Below are experts of layer 4 (counted from 0) of a mixture-of-experts language model. Rows are named router (the router's row for the expert) and show model dimensions 0-63. Each number is 128 + 32 x the weight over its row's rms, rounded and kept within 0 to 255. Numbers have three digits each.
After each expert's rows: "mostly gets" lists some tokens that are sent to it at least half of the time. This comes from a sample of Wikipedia text that the model never trained on.

# expert 125
router:178161081110111114143157118091149152159130148129144158100100138145138131147127166152105137145113145125089137165052141191071141153179117126131160170102123159081175101156109154150103162101105180
mostly gets: " US", " U.S.", " second", " 2nd", " 1st", " 3rd"

# expert 34
router:160153164140100098142161140101185137190078184181125122113109149128085116139120170098121095128105218074143157130098121153076119113146151098117168148118157144056113073111128113078194175135127158
mostly gets: "ol", " based", "hel", " Hol", "vol", "che"

# expert 45
router:133153164149084157155156087109143135210108135177193111092113134119122097150067159131123100120164174115073144158109117168111112123191126121152130147066121192115138126149129128140210154130099155
mostly gets: "se", "ense", "issance", "pe", "iga", " transfer"

# expert 115
router:181198187098101118179164117139096086135117113169115113067112173134105102159155169137090109129096190140104108094106145125086108115128125158151139136064078234122138095183097164140206146101109150
mostly gets: " has", " had", " became", " received", " took", " began"

# expert 140
router:144103166172088118120203073117145150166105119144112135057109151132091129164105179112067141140154123080065102188071124227113137174080157171160145104102086145123104154120095169125131149071089137
mostly gets: "et", "ot", "ets", "omet", "on", " spot"

# expert 161
router:144131100102139134131118110117163150224102155164131114096084193132067135130087107109059153143104201128137118164099123201127119183140134153133139172054124124071134132134113137088127152108125158
mostly gets: " the", " this", "The", " these", " This", " every"

# expert 89
router:183134168144111118165192122135113124153132104183171126123157150086084114138079125100106120153169176094090118147121123115107073130124132078122145178159128168096144100102144141146222138136134149
mostly gets: " game", " play", "–0", "-0", "–2", " football"

# expert 68
router:171171121120129093170188097132146118152057120154192091107140130075152127165146132144118088106081186117146096128096098202076136169163148105196088198118083110132099148121141110127141129152089142
mostly gets: " San", " Con", " Com", " Sub", " Te", " Can"

# expert 235
router:159146186095141099185150095093134188186135120142116097083100196103096111118127147152053084123109158117067111151134053143118159106130127163156174185111068155078113100157125147078136139163129121
mostly gets: "ian", " Roman", "rian", " Christian", " Italian", "ican"

# expert 225
router:134167140125105126156133056169138163134115176188136101113130147097076156161076143098153123082135200127122098114101108123089119145122117116137160185084098133087128171191152113121176152148124219
mostly gets: " W", " Sh", " w", " He", " Sw", " sh"

# expert 61
router:179151126138104151130139148137152129171117120190161122107092125135119149168107132097126158109108140107081106174119144173155068164159115159154132184117123162104191154145098133136089178121074117
mostly gets: "2", "1", "11", "13", "53", "12"

# expert 51
router:173124129131138110174099120137120114154087142174160122115079143126065089159118151116100149079110218101130104098086142140104140130178101163168125177111081142085128134146084123144199139143109161
mostly gets: " Be", "all", " Me", " Bl", " Fl", " Sl"

# expert 65
router:156128103112145165162149096117132176184129173139130131105110148137145154215179123094128101157118146081118074128094112162041126134087128153125149136074142144103128122139132130130165135136072234
mostly gets: " Country:", " Order:", " Family:", " Location:", " Kingdom:", " Class:"

# expert 7
router:204164105103120038144148099124144116156102138113104120095153148171147093121089157120108083128088189098068100133095074135114104112148179167172139137090133158102163087142121104118127130154100175
mostly gets: "ia", " States", " England", " China", " India", " Australia"

# expert 97
router:140120141116143120142155079125105092134146108201173119125134177140152132167093191151114124103148159151075078195098119146070113184111078083126164169090087124112128148146071140112129151117104152
mostly gets: "ang", "ong", "ok", "eng", "ung", " Kong"

# expert 249
router:166146153140096072158154113117124156102116176098121077084154101135086128136130134146097156128112178134083063118080138181088105132183112146166135137080118169075158140115101087088195147100072135
mostly gets: "ians", "ards", "ics", "ests", "ures", "ices"

# expert 39
router:191174125118182150104124090148140158152077155181127147127157209100098120184085160145092108110107165093091087185110146177041118160128145098132082154093146153082155142148124100094153183090130159
mostly gets: "av", "iv", "ak", "ib", "ativ", " ann"

# expert 41
router:165167161091125120099123155111166104114085118147143138087150116147130110120098154114058148101154189078015125108111094214056129117141083136152148178121146096093142108181126136136146170110089156
mostly gets: ")", "4)", "6)", "2)", "3)", "8)"

# expert 232
router:156173174161115106130140085103116122145132129125119094105075179165128081127123107125074158123085174101140090119145114140108128105107165121180177148044120197113130138127079082073210122092106218
mostly gets: " to", " including", " into", " like", " include", " with"

# expert 196
router:155136146100114083149175102119110147137112137160144111087113164136133122130141187192108148107095178123068111159112125175077086125134109131126171139091093180099179149161125160113199159097125170
mostly gets: "alion", " director", " label", "rator", " products", " producer"

# expert 245
router:162130103157108087141077147104129163141100119185128104076140163152073144126132115121093159111120174088061119128121147168097106100150152167120117166054109172079157144189128134082101159119102111
mostly gets: "ackground", " Length", " Places", " listing", "(s)", " Ref."

# expert 80
router:158172106127084095136123087143111115176113128182140138095156189172115058134069133136066147151111159072121132155058104121076106121118053151179131163143125136127112101118101114144160171175091124
mostly gets: " Hen", "gen", "ün", "ien", "ber", "én"

# expert 122
router:122107098145178094171131132136111138167081134200187091072076152124120157146094136125126166165118147159106098159122111170127116120145112138184112211082132152101103126185111158088136136109140128
mostly gets: " other", " two", " three", " new", " one", " many"

# expert 85
router:139173157119125116137161088103152148203113111177187099088117146116121121146099165103088165123159131068093117134073112177035131121113126109160097120112100141086146131170130157137196176143116204
mostly gets: "–2;", "–0;", "–1;", "–3;", " |"

# expert 228
router:153183078123105060166122094112096111153101128115149117080108152149117080120099145129063099068114230068079104141129118216099135112097143179154103197122104123072141131106114167152146137103094135
mostly gets: "ine", "ice", "erve", "ean", " Illinois", "inity"

# expert 202
router:166167212128101141160121117177141178136142162172152098092110197084116153127083161156097154112157158092122118083085087171117128133160147149144103150079109153079133125135122124094142220134113183
mostly gets: "f", " hand", " ref", " Ref", "ef", "af"

# expert 203
router:169144095157063155158172159130128159187072146110181140088088154161130138173109123168079137119129139104047058097076107174092135189134169093170092143089122128103085168172093140129179154119070177
mostly gets: "act", "ract", "ject", "vest", "ide", "force"

# expert 185
router:139121098118132116176134062145109103237113169141170152094130134092155152128086151142069145145178163122109130163122146153075074189097103132158148147113148162090104136223088155156190140135118154
mostly gets: "-p", "-w", "-h", "-st", " re-", "-d"

# expert 201
router:138165150093115104138124130161111188169099163152146081115104165145070171135102127134076150115121150121136118138088063161105080131148114117152140135115135117099116154157109169116166112096115190
mostly gets: "\\", "_{", " \\", "{", "_", "+"

# expert 149
router:156186102173058136128146136140126141154114119155139118091128163124097127161111163067156118148149168112121108114091075187111094103138154146162154137087124120097090118109069159135204153146103138
mostly gets: "le", " Le", "bre", "be", "Le", " "

# expert 103
router:172179170108099096134105162123160102120107112139151132123141115161094091147115116122088117093159187084037129133071084197065148095109074119123141143117144125085159136184153137133125154123105161
mostly gets: ")", "}", "4)", "6)", "2)", "]"

# expert 192
router:172158141112116118167158105132115147159085142151115126103155205124091134150139143189091089147087165123089116115102125153093127124166135123132171129057080143081172156180089158133214143086130146
mostly gets: " von", " III", " &", " da", "a's", " vs."

# expert 230
router:170116158136095124189119118156156107127117135135186134088100240102132117131139120172075157170094220076084154155114129164124114116102101118143123144109077149131160100155078165119114156133109154
mostly gets: " President", " John", " brother", " author", " Ed", " George"

# expert 104
router:171116183100112134135162106091162150140062121194152129132140150107144105133096170122146129152102216148092168175142118192063144160102121138126108162126075179129088127113144081177164155120089129
mostly gets: "ag", "our", "g", "or", "bor", "ig"

# expert 73
router:250140100088090112157127102084129141119125147101151117094119120157072169163116139160133155124117230136112120125054127169098089153153085119134116112091110116082124176161099158140138151092128167
mostly gets: " University", " School", " Park", " Hill", " Court", " Hall"

# expert 16
router:182143164109108114142117113128117162159107133162158100043129178105123104134131140150124142057146167101096090188079129109121130182124130144155166127113105096092148140181113104102158205119068155
mostly gets: "am", "ram", " Moh", "amm", " Muham", " Jam"

# expert 148
router:176136122148128038131166104118132178166121100142155142124148120144109144162103116150089142143097209083085173153128164206054144141158116156125131139093097178083109136114122117140171171161062124
mostly gets: "ion", "ration", "ation", " marriage", "ilation", "ication"

# expert 233
router:225137120115111069162168145120173150165096115177164151112118176084133118145139154121101117104119129157129113178068125179087065188119093091164134167088088110083118128141080085079162135138070149
mostly gets: " Cor", " Cont", " Par", " Oper", " Apps", " Rec"

# expert 152
router:160136166147153129170107083204138090163086137145163087089097138139086172164157165106087126128170163132069123128097067184122076146104142128139146150079114125097153116141091133100139156118078142
mostly gets: "ast", "if", " Clade:", " Kingdom:", " cast", "eat"

# expert 76
router:153138119085167124216144096125107199108125153169160086096128137157123142146152093154056131141121131119114091203147112165105117126144155135131175152055127164054109137135112129105160139114080186
mostly gets: "ious", "-based", "ultural", "formation", " religious", "ful"

# expert 237
router:130147161074114095148116149121135135140105137146128124095118160157070059166068140193088168115149144115083131161082119159103117130137077137179132126110131128110103159168137129109094182104110127
mostly gets: "\"", "\",", "\".", "]", ".\"", "'"

# expert 13
router:225127093094135075135130189129158136158088142132205110122136155123122150145078117154106096126105148117128144174103123207039168154149112168163155140098110151059118126139101133101150152152083171
mostly gets: " MPC", " Ph", " DF", " MF", " FW", " PA"

# expert 95
router:174166108163107130161122119098148131205120152150160110092178207114119122158127171132117135135149134107113071157093066158055096162140100129161145164123130103075135135176131148128168149088127152
mostly gets: " un", " Un", " those", " el", " ag", "Un"

# expert 100
router:179108137152105114129217103081167138180093137153147089130117147135089133174109155104059114096118180112106075125132085166098155087107109196167137130134092145104134151154117135112157148133112136
mostly gets: "on", "mon", "opter", "lon", "omy", "one"

# expert 200
router:125130118158072137147176144122121094159138152190165133114118151154115148163119168161131158096133167105137147196078114161129150155177083128126142138101117142100122114207093108114156130118128176
mostly gets: "ss", " Website:", "ld", "Ch", "==B", "==L"

# expert 217
router:185133174084102140116150144142103161190073122184166097036128157130113133136139140143096147119139180115092109144144122136083134202123113154118141214078084145090107140157086114081132192139050125
mostly gets: "ig", "am", "amin", "nam", " Educ", " Indust"

# expert 158
router:218187159117111126200159129106190129124121146116127061097102120118072127177126160162109083130152184101095100157056131126124107099147105139116108143073096157080134165109069162159127130122092117
mostly gets: "ić", "ski", "ardo", "sky", "za", "ki"

# expert 83
router:157150125118116129195111104148171141140154193171121106085097161165128171200148134125118115116093145110069104162145079174096142120156126116139153179045111118114166064146084156102130124140099160
mostly gets: " Total", " largest", " most", "ically", "ently", " best"

# expert 215
router:135159150083151066101097158124146113145068107176153118120148174147093138140086132100145089109158186124130102162100151149072141142135065114156140146076087147081180157197139101116140140142082203
mostly gets: "az", "eather", "ask", "uk", "ak", "iz"

# expert 33
router:215137198123107103101169147120154166143120161178169131063131152116136120132065145122127118106149192124086150125152095153081129114131106151136143127075150115112126110167103114111135189119119186
mostly gets: "k", "p", "m", "g", "ken", "em"

# expert 63
router:179157106164094103164135119096150177143099102142140124111117120126111140128047159127091109160115147091044108103069129168082137115137118169150165149079140150022119128121100148105169116181131111
mostly gets: " years", " time", " year", " days", " months", " century"

# expert 96
router:114141160134150105109142127103089116141131119183144131039134161181062139121115129147106126105176145136073049158080140128104111080131112065147107164098134133109145122200127077097144150101137210
mostly gets: "ock", "ark", "rop", "ook", "ink", "ack"

# expert 90
router:146144106121131136199158128105155144147083143142147126105112134168077105152093103106106092100156174071056103152089115146128118113157178182146183192092082178064155147158127155097170143141107190
mostly gets: ".5", ".4", "ave", ".6", ".3", ".8"

# expert 30
router:144135162168145133154134070115123144125078142119147097104140207135132163115124094153117152194091144151133132167119105206131081108107119122138199108061122153095130130137091128066181144146088148
mostly gets: " of", " between", " Genus:", " Binomial", " Of", " from"

# expert 138
router:176164127145120029137133106172120107164091146164175165135113190104086102126108168168126125094135175100131110172082105129086134172150078148137126134123097111124197088146090131093138125122110137
mostly gets: "ij", " Az", " Kh", " Mal", "č", "š"

# expert 57
router:155155126130104140148143098165132136156111150157157113092118153151099081151093152114074124148066168078043086151090089131080133163166142107130134176093111126059126123162109095163148148160098190
mostly gets: " Em", "intend", "ile", " medalist(s)", " im", "other"

# expert 59
router:190132172160096099118184126141176126182085169182125102114080184117107137112123125103132098085087150089137161129120127160097108123166129145133201145078089138104176132150076142097155155097075133
mostly gets: " G", " Mal", " g", " ra", " Gh", " Gl"

# expert 53
router:139178133121173077156109169149113149112102071104169133060109135117115119105121125151118147073144226161072091128122141120106095147056113103179161178119127124118154141159115130079161205143111161
mostly gets: "att", "uff", "raw", "itt", "idd", "unn"

# expert 79
router:202114091085105103123152129081128152117117129135155124098126109128136164169066101139096122164116225084110057155081171184114100162183101148134113103045079167096117147118131111157159140090124143
mostly gets: " station", " building", " development", " JPL", " Location", " Company"

# expert 82
router:121148121183175069155174099133123119179091124185203117103090093121160157129106153141122159155118201138092123117087106179109115086141108178163092171106138116112130141164126150115149158150129134
mostly gets: " one", " two", " three", " four", " several", " five"

# expert 106
router:170149128109071101144121096140104123196082109173165082094120191141048128145127156170130155134147178087111130135087137211091097134126080095170130141084139122081121159178115134159180136132080131
mostly gets: "est", " Born:", " common", "ant", " born", "inct"

# expert 134
router:218135130128126101194124112132130177134125132144116113113146105113146114135097129123094147170113161069068104147107138221093085102178082168161137153080102171064112116145116118112166099108089148
mostly gets: " States", "ization", "ation", " rights", "ations", "elligence"

# expert 2
router:153131105083172095166153109084109123126128115129203095070100208127127138147116162126112103145115151150110120153137096162049157138125065132146156167051115137047136082134092183128168145138116137
mostly gets: " second", " first", " former", " third", " brother", " daughter"

# expert 3
router:147126163157100103143186110134124106142129154153172082047130163198085115119104126092123143116151195096128109116042133168106114121138117168185153161083122161087102130143112107156118139111116142
mostly gets: "ff", "land", "ham", "ampton", "ye", "ty"

# expert 84
router:160185154177109117161120095151165195120118156164170106082177153105100146138105082104087129100119207099089129152107120190068126127116109092170148130073092157121175108166124121109123107133100159
mostly gets: " population", " %", " sq", " 100.00", "9%", "4%"

# expert 123
router:156153165110096116180121110130140112179162131125157074115153153135112114097119123108082082136125127136083148145079107143050085156169082115168136142112129123057115158162089111119136188150099127
mostly gets: "ri", "é", "ont", " d'", " du", "rim"

# expert 31
router:185149117156150149147152167124169144162109106188152101115096130120117151138089148117091160125132123086104102165123140176133100170147109175141131170104112159092188140137092151131092167144070128
mostly gets: "5", "8", "2", "7", "53", "4"

# expert 204
router:159126147142085102147153136105092157186127144148130102084108143125175141139067121141147172119151158118102158140117089109090097124183111097165138131083122175092143131172029166131144155133085147
mostly gets: "d", "==D", "-d", "der", "dy", "d."

# expert 50
router:122140127165124116119160118177131132162120107205135141080167185105078073165089172156109116121108179138092142144148137144130098093110102126125154151057094111110148121154061145156200141127153160
mostly gets: " and", " they", " it", " who", " but", " he"

# expert 159
router:216157103100089081152147103145172163134108127132120154125165136125095091121115144114058073148109194107055090120064078132099097179152138149131117090129095150090117136114110109102121160120109157
mostly gets: " States", " China", " India", " France", " England", " world"

# expert 135
router:168152120089132110132162079140125119178099143143151165107151192119129091185132137109093098174112151086152053193070129176063128117166123123116115164126123124126112163107104145132144199183085125
mostly gets: "ur", "il", "un", "ug", " Country:", "amil"

# expert 67
router:229126103162107134142159085121135148215102158117154072076142178113113128161170149150132120166131152082100100163108115170108102136129123148146113115100128143115161089162094137109179178112064154
mostly gets: " ", "ral", "ο", "-class", "с", "л"

# expert 121
router:127174118193125143173119150192157147150114129143181106108098113112085091145164139114119149109098189133069101126096071153087133206120132127147102144096120151110122145142124135113140164137152143
mostly gets: "x", "ix", " x", " X", "ex", "ux"

# expert 219
router:177140128157084129167156116126096131126104146168134132165120135116099120100121181086155135140090163150108110148104139200098171118129121166084123155108116123057116087162100133103137179067110128
mostly gets: "og", "olog", "rag", "iber", "eral", "aver"

# expert 176
router:160143114105151121166154135058183139201135150145127072145124155133098105137135123122134152157082132084087088174115117157111143096144101122150104178070107092083131127176130085147154104118089140
mostly gets: "ous", "ace", "ose", "om", "ome", "ously"

# expert 242
router:171133089136137055130172154100143158133159122144152090113139183156076145092131190112085089142124122132109045158118112157111147118102153174146152129097094119095108087175100119137148139128095186
mostly gets: " (age", " research", " medical", "Scientific", " phot", " Lemmon"

# expert 173
router:202112103121141143135182096156159145168093109215172144097144186153107108140119105112139095120152167132078146167106140152069062130173119135188135106098116197132175125130113112099123181092105180
mostly gets: "ov", "iv", "v", "av", "ev", "enn"

# expert 205
router:159143180150112105121139082122123160159104133189140135122078182169126096107131146110066108125190169155105079139117054178129121160110139099136131147053087131116107154155087113088183173135111158
mostly gets: " in", " during", " within", " During", "In", " across"

# expert 172
router:190147143088070118142178111155147150177068148147125090085141184094115157163057078083099115115112129072117138179084143230090050102132124166210155119126095124102181179191097157146159151108098127
mostly gets: "ar", " Bar", " bar", " part", " Gar", " plan"

# expert 246
router:153186125117167070127142102085155147131084159134112134121131152131081165158078129149109094093146140081100071182084129125108121142142135135110137165106098110102179114165113150072133157131143144
mostly gets: "ik", "uro", "uk", "ō", "í", "iro"

# expert 155
router:210103154067116080149184092130151100121125163132133094127136125118102156202117120098124155120163162127086125160123112152071068137137133099149128133110086117106090115154122144101157141163130154
mostly gets: " World", " Award", " album", " Cup", " Film", " Year"

# expert 186
router:146117100118132152146125079117131161170123161141120116104109187121116120116103131105082140129130204127111121184086138220135111191139120149128174177083125133063138118118114144090126177125109169
mostly gets: " the", "The", " The"

# expert 94
router:154151089123121084128133072090108171188144151141164135111103154134145107205133149130119170117134151086093088172151087165102131152157111122124154124107085178102082129148107170087176123122050117
mostly gets: "ular", "ial", "inal", "ified", "stant", "ional"

# expert 178
router:139112089118086060167175091166143168136063148095117128129085151119115085085092139091118080162152181141075147122084151181086088137131163136155102121091086127125104147128139131127192214101102139
mostly gets: "t", "ut", "let", "ct", "ret", "tt"

# expert 251
router:148157158158107123109147071091139153141088133160145142121086203154134119110103133085067131158141183135131109131130050155130094129106156094128122123034098181114133141164080085091197178145135186
mostly gets: " in", " at", " into", " during", " from", " through"

# expert 209
router:183120103110094095137164132135128163207119111150167104123129150136109175179067126133096132123138194124110105127119126159087116119158133071151140184122152140055138111157122122161147143117106118
mostly gets: "ph", "per", "pl", " car", "mer", " pl"

# expert 119
router:120104111130104100143139082112139122198081144134122105109135176133095141116060130122130145115091162097152136128066138172073130169175152157168171154096081114091128143178061104157119172069123166
mostly gets: " A", " E", " O", " I", " \"A", " My"

# expert 224
router:196130150158165121172168104170153118196109120201194114101108126128145143142163171098124137132113150156132140115099138180121118149165133122189120183118121166108116092189080130104145151085119125
mostly gets: " 20", " 25", " 30", " 23", " 24", " 26"

# expert 145
router:181120098145102073170110124150135125148072160169154135122090205122103130136097147168166138121085170126131159110062105156089126170125127127178148159102103121083152150146119122146184173104100186
mostly gets: " T", " K", " D", " S", " P", " B"

# expert 214
router:185154137160170075179162121165138125202111139204164135068152168130154144130147190095137143139131177095098141126106104173123120142162171087173111173107104158093120117170092096116186158115084118
mostly gets: " 4", " 7", " 3", " 0", " 2", " 5"

# expert 166
router:172134151117112113174144123085129172177121157106106094140131163113072124137084168125097125152162151131104123144079114144074101144123131127148166183125112121081133110146135120091131171109097147
mostly gets: "á", "ae", "ut", "í", "ú", "ó"

# expert 29
router:172156188085119122163174081101117100152126091184147111089069164103113069194147111131097141127106167138119135131129138112068119158114112147141111179108107201134150117123121169124152140130087139
mostly gets: " made", " used", " played", " known", " held", " released"

# expert 188
router:125170132102114129165150150141120114147116136176175172088103179085122103152125152120134156154143208076098102207093151167092082106121115131196102155135138111125150130135123160149179158125076163
mostly gets: "ann", "unners", "oss", "ern", "unn", "omm"

# expert 177
router:164135111133131107195108131125120101127142128131147126113110160144099118150089146114084206106140177118073077140081121166118086151113103139202168152104117151084118095181057122138108156129128231
mostly gets: "ind", " (age", "now", " Key", " Majority", "ow"

# expert 191
router:152177108095159142180143131134137121136135137148158086134119142138110147161092136155129110125122181099148146146061095150086067135132122104171147171112102151072142109135097155132130164100138181
mostly gets: "AR", "RA", "SA", "IN", "BA", "TC"

# expert 111
router:146100166138131095136181079094128125135128142109154104109148159126169127138138133156116165127096173135104139139115090162119128143108150148148165157115119194126124165131077165077147177093090192
mostly gets: " for", " with", " against", " For", " using", " without"

# expert 165
router:163168145112106100134127133116121149169149139166219142097157159093114121141132139100136160124127144132050084131126165151050108119107141103158116151090112198077153130145136109140145177141112161
mostly gets: " also==", "|---|---|---|---|---|---|", "|---|---|---|---|---|---|---|---|", "|---|---|---|---|---|", " Opponent", " Apps"

# expert 64
router:155166106098159116159120122130143119130154129149183101131130137144123138125090124166115135134141182121118107154058101171099088170098145115171139163105086139080140111179104136126132176088154183
mostly gets: "AR", "TC", "CA", "SA", "IN", "RA"

# expert 136
router:133159116124131150165107113142150121154122149170167109109110107132125141161095139127133167092112154114116157157073084227101098160130141138138156183085128177075161171171108131141150150095141161
mostly gets: "B", "==B", "F", "T", "G", "==T"

# expert 247
router:130122125147122133093145082115130169138129114178132108094149193111110095144087167176129113106120140143090133134131117171123109095105104086155164195051111132123145131162033143133202123114136150
mostly gets: " and", " or", " but", " &", " as", " while"

# expert 193
router:154167129171100079106109150102185132149084114139121147078143141114108079180106197094096184126132177105125078129106115147084120171140066129195107103111150147091110185116135122132191161102062173
mostly gets: "s", "es", "uns", "ens", "ons", "bs"

# expert 244
router:179105117107118064141117128166138122168085149140117153142112235124133111160103163165150104079130167105119123172101110130057145197161127156163158173119071131117166129153126137120155133136124184
mostly gets: " J", " N", " H", " Y", " Z", " Kh"

# expert 124
router:155121131086077123133117126189185145144165125188136154117106153108082133155085156089133163113152160137096124109091116164098098158139130119149142107102132212073162172219125116107156137159140224
mostly gets: "w", "-w", " (S", " (W", " (w", " (I"

# expert 0
router:133143116142083065116148089150137164164055156172141135124130163129108150235125126141107130085151151102092085196113100165101136180140107096149129114079080185087081145120099181158155119148117125
mostly gets: "qu", "ial", "iqu", " et", " abandon", " de"

# expert 9
router:129136135134084114140127092142185188155135118130120131090129155131091135129103158140059095086138156059079126132079084181079103128121133095189138175124117174109139166178087136130186183124095177
mostly gets: "/", "–", "—", " /", "-in", "/s"

# expert 66
router:147134129149123085153088126139139136222069146111184127063146175122136062173152121137124144078138142073035118114137117152124111117127149153167182117074139107098091143142118116113211137149114136
mostly gets: "ic", "tic", "nic", "ific", "onic", "ic,"

# expert 71
router:118138156120123145109172143083198145175159168144153136070136191133068087148096134139131118139119163071105138123094126186063115106177108127098125140067143137094094119200142135143115163112094161
mostly gets: "s.", ".", ").", "a.", "es.", "ed."

# expert 195
router:179167163134112130155167122108138128122128173158137109045160105168113141148147161129153164077142155117109119136108114178074091159120104146208173172078098181128142117123135131092136132100064138
mostly gets: " Votes", " votes", "|---|---|---|", " Result", " Apps", " Goals"

# expert 210
router:203146116111127072180137126142154121158107137151145121100124147115131179124119174145107138115057162117084110123094118150060121147170146117155141168107085179083162142154117138110140162086086143
mostly gets: " A;", " BRA", " £", " NED", " (loan)", " −0"

# expert 130
router:203134144104167156090183107126133125195134111106180162104097144144086119122069183148070127156127160152111137118136146169124094150149087119153117127075160141108190106162123152124168168145073132
mostly gets: "th", "st", " first", " second", "nd", " last"

# expert 60
router:182214177133105148143140098132118112179094137132124142082143149138110106180113199118054097111114184135143075123123141141079146170112113171136124138075096170123160088215088132113189193123119145
mostly gets: " was", " were", " have", " are", " has", " been"

# expert 236
router:155119122118106087171118154130161156170132137168142090126173185121141108143151098163094145125126211088134082156122165161067079154132123157165121139119085174076122132125136155112160168114129194
mostly gets: "cess", "fect", "rict", " ago", "icted", "urring"

# expert 21
router:200150099102127074170161056143113183163121100154157102064142190148108175130156106136105104166107179093112101175108090177042131130160095140107160128101079138079125070110140145107166117107133122
mostly gets: " public", " city", " national", " local", " population", " government"

# expert 243
router:168147127135102124146119121109177160202129130171158149137090136147103133183130115119073149088137148117096114179092085120127057155152146106143148161143137190083166097151117148148121156136111122
mostly gets: "–201", "–0", "–200", "–202", "000", "201"

# expert 93
router:170174127084120116164167113135145104150096096190155109122145140167149151148084192160086135132117192110081088170047154166095079161149137119124151135095115153115165126156079150162157170095080166
mostly gets: "TC", "P)", "HA", "LC", "T)", "C)"

# expert 147
router:140108143107111152131095102141118126180133204149137118074123161137157168164137152146131091176103166074093088116070150138088108132131098128153173152087139157125142120137090111135173164118101167
mostly gets: " by:", "er:", " Order:", " Family:", " Total:", " Location:"

# expert 35
router:189137147175102123182198084108118156131146144137111071071091115143128106155103154139073171079119190093078093131090124136101141087120098137131175160126120132059110103125121158135128091130074152
mostly gets: "urer", "illery", "ison", "ulty", "man", "yer"

# expert 163
router:154140154073120095143167078128158109183119131118147116093116156095117132136116195110078172153174140076083102102052115188039115130114131127139125116099133174064150154182138145168123191116113201
mostly gets: " Coordinates:", " |", "ight:"

# expert 75
router:173121105151111083211101117169095117149035175161150093128124161135099135160103160167162163114098180114123159148094095150094114161140165123189159166098067127125126149152119178162171183103073169
mostly gets: " D", " T", " B", " C", " F", " Win"

# expert 150
router:194158154096123066144167121076129134161106162161139104098115223145129074138127112099099180141148136143112071161146111208075149138102112196211159155097102113107110101146121148143138138186101119
mostly gets: "in", "en", "an", "al", "kin", "yan"

# expert 180
router:149132127105120112169127097121135133187130193167107119088160175155089167142079163125087184152102137090089112163081131087100072105166103141127137152076153092080166096125069134137141117099138154
mostly gets: "ly", " well", "ely", "ically", " even", " again"

# expert 99
router:144144148111049167142153112134140132186133170120150100101077129128099114132105133134121145111142171096105120126129123139080106191093148152139148141089119112053166163133080118093166159093110144
mostly gets: "end", "ond", "act", "ect", " fact", "ict"